{
  "n_layer": 9,
  "d_model": 384,
  "n_experts": 24,
  "experts_per_token": 2,
  "d_expert": 480,
  "d_shared_expert": 0,
  "activation": "mish",
  "moe_layers": [1, 2, 3, 4, 5, 6, 7, 8],
  "router_score": "softmax",
  "normalize_top_k": true,
  "routed_scale": 1.5,
  "balance_loss": 0.000755,
  "balance_bias": true,
  "router_cosine_scale": 14.0,
  "init_std_router": 0.012,
  "lr_router": 0.00036,
  "vocab_size": 4373,
  "norm": "layernorm",
  "norm_eps": 1e-05,
  "tie_embeddings": false,
  "optimizer": "adamw",
  "lr": 0.00161,
  "beta1": 0.9,
  "beta2": 0.98,
  "grad_clip": 1.0,
  "batch_tokens": 131072,
  "seq_len": 1024,
  "train_tokens": 700100000,
  "steps": 5342,
  "dataset": "wikipedia_en"
}
Below are experts of layer 3 (counted from 0) of a mixture-of-experts language model. Rows are named router (the router's row for the expert) and show model dimensions 0-95. Each number is 500 + 50 x the weight over its row's rms, rounded and kept within 0 to 999. Numbers have three digits each.
After each expert's rows: a language model's description of what the expert responds to; "mostly gets" lists some tokens that are sent to it at least half of the time. This comes from a sample of Wikipedia text that the model never trained on.

# expert 3
router:494544506567566567528468478559496520504491419454518543521406610523497445516478509440582468496499515478474441395508504463507438463534599548522469435428572437528536636443482464435564510585536415569484440504485480596448529562530477467468490457476557516500514555478513383562488491532625539534
What it handles: Past-participle suffixes and function words after verbs, such as as, by, been, became, in identified as, institutionalized, supported him.
mostly gets: " as", " been", " became", "ted", "ined", " included"

# expert 10
router:562527511501482489506460443382468478452457489486474472483483510506496535530477450516540531486464509617437548555616510438495482456477497593422434472442502438548494436617561423488486555507362590412416398433490551620512484471588461506557483470419509510455494566483448594492428566491393535541
What it handles: Individual digits inside numbers in census figures, coordinates, vote tables and asteroid lists, plus table headers like Votes, JPL, MPC.
mostly gets: " JPL", " MPC", "|---|---|---|---|\n", "|---|---|---|\n", ".S", "umbent"

# expert 20
router:520496468487485456526480603568530474505490520508473541487563474480603549503414520495396486536543519506581511520463477656453448557653590541555458437461534617536537500500509524455448458478467401412487546462470510512482517463594509477371497450432532504518466440443445494508550526416533554490
What it handles: Stems of common nouns and verbs before an ending like -ed or -ing, such as load, merg, cont, form, program, g.
mostly gets: " g", " cont", " end", " program", " head", " organ"

# expert 4
router:504490485510550503419505587527525510426585600455499405568443546451422510428537485592457508445598465543582537477566469506644530572577476508577462526520657408438567525521558470457475428527565473536511545554507475423450532364493506562502504493504436417493557477406445460500501553526532555402
What it handles: Prepositions, conjunctions and auxiliaries that continue a clause in narrative prose, such as of, with, has, during, when, but.
mostly gets: " has", " where", " during", " with", " when", " have"

# expert 8
router:461497603618532467514545497453481464490458538527553446523543456559524519475534528389545475571535524556639463483507499513437557456443517454487494322582497560533480563477455532491545485496516615470505490489456501516585471512549464494509446517545473517455504562499562532437502466455562468545
What it handles: Word pieces early or inside a longer word, before its ending, such as th, ical, op, ast (fant-ast-ic, Olymp-, histor-).
mostly gets: "th", " football", "rop", "ical", "app", "op"

# expert 13
router:511472446501551511518458564416557503448520462416454534427504510505553508389531434531494442484559460534478440565453592463461484487439519446488489554501529429472513426521469445573492544423556531461446507511547418491548500463341509560470515509396486500537564423398573381482552503532478503457
What it handles: Opening parentheses, quotes, asterisks and odd symbols in table rows and lists, e.g. (R), (ESP), Molik*, "Homo Dement.
mostly gets: "°W", " Mc", " *", " Bar", " Votes", " Bro"

# expert 17
router:477506484525518530501504464477389533570527498562577492557493396451572512480418569474497502454570571556422468557413525437496501389520454484511487466568462562507528552473486469537455508522548540491474394566526598536490557629587419467548522498584467470485528442584525530473449552564493492507
What it handles: The word the or a, and lowercase first letters of nouns after articles, e.g. the d-orsum, the d-entary, j-ury, m-ph.
mostly gets: " d", " h", " The", " p", " Th", " f"

# expert 2
router:471425529513453582434514603539497475479507480617474473532547440487413556571524520487549578429532545508441478508494474427474515479430490486569550502472523560463501459516490526501467490501517526576539635525491536479449483411485471494452460483501470514469544538528546507484577562601461405472
What it handles: Prepositions introducing places, especially in, at, near, within after "located", plus place-name starts like New, North, South in geography articles.
mostly gets: " at", "In", " In", " in", " North", " near"

# expert 5
router:476476589476415559537517464508573446492498494545535492472456527482575462466472460527534505480456537495427544532553504394433555486525414537457507496508378569442466486457451505461471469455572516510497528500536530504510502462452574558662470520549500534414516495516576432565434454496484544503
What it handles: Short letter pieces inside proper names and rare words, after a capital initial, e.g. K-os-ovo, Pu-ys-égur, Ly-ons, n-uc-lear.
mostly gets: "irc", "yd", "uc", "j", "av", "ri"

# expert 7
router:545496529356449445442494614484394496487423632492499496477397436573543471494424535445482581511453456424490439603454512412509500400495511566508516482525512428503465518464620467555494481498392626452559590572496534511470445618545482536448519535533431465537450446572475550519528508467547534509
What it handles: Bare space tokens before digits in table cells and dates, plus word-initial stems like sp, comp, rec, rece-ptor, mus-cle.
mostly gets: " sp", " comp", " pl", " Pl", " ", " exp"

# expert 12
router:478443483566490482490414439449579452536551496535510476509509484499462483447504464477543489484524508460517544569524561417614449404459498549513535528498582506505532458447518530537522470604580473469457461527471352437452443655530512435539514473617512522516533525436557468466455526606395435467
What it handles: The words and, the, a, and possessives his, their, its, plus nationality adjectives like British, French, joining names or titles in lists.
mostly gets: " his", " their", " &", " and", " its", " British"

# expert 16
router:425564467485517446489525471490607535560476484455519546456421483602562490505477527560547439507384469507456501468545511399428544527436473545469524530468565475574545524502501475525533446440512531504474505473520497518510489390542446377520434591495528561513521526458516557520533493469499538518
What it handles: Decimal points, thousands commas, degree and minute marks and early digits in coordinates, densities and demographic tables, plus infobox labels like Coordinates, Preceded.
mostly gets: "′", "°", "″N", "°N", " JPL", " Coordinates"

# expert 15
router:457588527510469501605540500442485494466534483502536507458453468485510455449467464446444457486427562519496534497449494586516522496430490400464434531460515499501484524476519573461494514467478514527585554566626521462523465560384579454497614552488536470516542500482483419513443581479458479472
What it handles: Individual digits within years, dates and times, plus month names, e.g. 1-6-99, 2-0-10, October 2-2, 8:3-5.08.
mostly gets: " December", " January", " April", " June", " do", " October"

# expert 18
router:538412540423524518485584539543591551489452501480506493548495519507586482558473509522468468560399552504406438584562564429534508502496540519427469523477433564524558527490490479484555549479511492601517542487483517460581512428399484476435456539484490431539479464470426496439602420482451567443
What it handles: Leading digits of years and scores in sports tables and results lists, with headers like Goals, Position, Round, and fragments like b, on.
mostly gets: " ob", "b", "-b", " Position", "ib", " Goals"

# expert 1
router:565494492548540435539562633508521494375531397460450626529459476503454537553468442426467508417475537437454493607560454408578513404376597528458520443494499491495481461540466499482486505454495478581603496462500560593527512570551495510471512497396448530488513472562513511493537470561505490489
What it handles: Pipe characters separating cells in wiki tables, plus semicolons, colons and dashes in lists, e.g. | between scores, names, dates.
mostly gets: " |", " =", "|", "):", ";", "',"

# expert 6
router:530588416440507449503461468549561580500516431492486491519488469461485484472527465542431575487500516462539480473453479527520506610459494490531545512545493427481483462566555419578465521381424450464494575442529549565471591554508487527516572531498570536520478449581476504458531434484537497527
What it handles: Final word pieces of personal surnames and place names, such as -ford, -ville, -shire, -berg, -ić, -iana, often in lists.
mostly gets: "ford", " London", "ville", " Washington", "shire", "aker"

# expert 22
router:567446485475460434493510388601428553563475468597556458459474518479480555522563481563524453519478433476495469405538501580403498598502519423443514578446453490519437460428449473608481533533513460489527417519502512542524512598489537465526595432429493504528513512562492462488488557468481448523
What it handles: Word-final suffixes completing nouns, especially plurals and -ations, -ions, -ics, -ities, plus words like States, government, people.
mostly gets: "ations", "ics", "ions", " States", "ctions", "ities"

# expert 9
router:501539506483454426559516515417447546630521355476448521499459491492434485493476528530477484495562495498577527557485502579429448555522494506467449537489599526455423512525421547491544478506499457547600490534492542491532399541419555450622510499532535505570444527499515521509449519491533435439
What it handles: Opening pieces of words and names, especially de, le, La, ex, re, con, as in de-ceased, de Worms, ass-igned.
mostly gets: " de", " ex", " qu", " De", " Ne", " en"

# expert 11
router:494408542475427549504470373490448438495522453416467486488535471428504512458480377522449455522556514544482530558433484489508502477537404513492476510529460495477522457534437498488503541527421570568508445520451434434526382433566465472439489559570501542557498502572534486523568467425430527573
What it handles: Single capital letters inside abbreviations and at word starts in table cells, e.g. AW-P, USBW-A, UNITED STAT-E-S, M-olly.
mostly gets: "F", " F", "J", "P", "W", "T"

# expert 21
router:488565509496477531548526523485493495482522566519475568496612588573508537573508531427516553604462440472422527420531518481526447486557540433465518514511342473515508554588517529451560609532464477444474478494542511390463441493441461580445430469497514461519449477401490584555522455448527507459
What it handles: Middle syllables like ar, ol, al inside names and words, e.g. Clont-ar-f, Ad-ol-phe, P-ar-is, Gren-f-ell, A-con-cagua.
mostly gets: " Pat", " pat", " Pol", "ol", "ec", " Car"

# expert 14
router:431492449554482506518468473501441415504557492479459427520479598457530524508487605459516473447422494437452578485442499607590512515366509494590458549458521490498524471449498582470490561512435473578564399491451388447432529545513559572490480490569462476492587430553443490526495535583427445548
What it handles: Full stops, closing quotes and brackets ending sentences or citation parts, such as )., ".,  ." in bibliographies, plus table pipes.
mostly gets: ").", "\".", "\".\n\n", ".\"\n\n", ".\"", ".\n"

# expert 19
router:488462492438539558501410558455453539506405674518440516438533481443475453486536505478545519464580463497614501511389474632430492452590464527428498530481502525483448436473514576456432402494518574467443460505457470517471590435473481510506521527484515413525502555529495551458378546473578472557
What it handles: Consonant pieces and stems inside surnames and words, e.g. Ker-r, Kat-r-ine, Pal-m, St-udies, Ar-k-in, V-l-adimir.
mostly gets: " st", " Br", "r", " Pr", " r", " St"

# expert 0
router:557525376505426499488483381449449521512473447479524515488486426498405490535540527581443528423488478476432527467442424559629567568585441461539524487526461511514443446512523480617494481524554437408478435472526511509473574493535550488565510449477493517442431495625449548439510444487443483526
What it handles: Subject pronouns and relative or demonstrative words such as he, it, this, they, who, that, usually opening a clause before a verb.
mostly gets: " this", " they", " This", " who", " he", " They"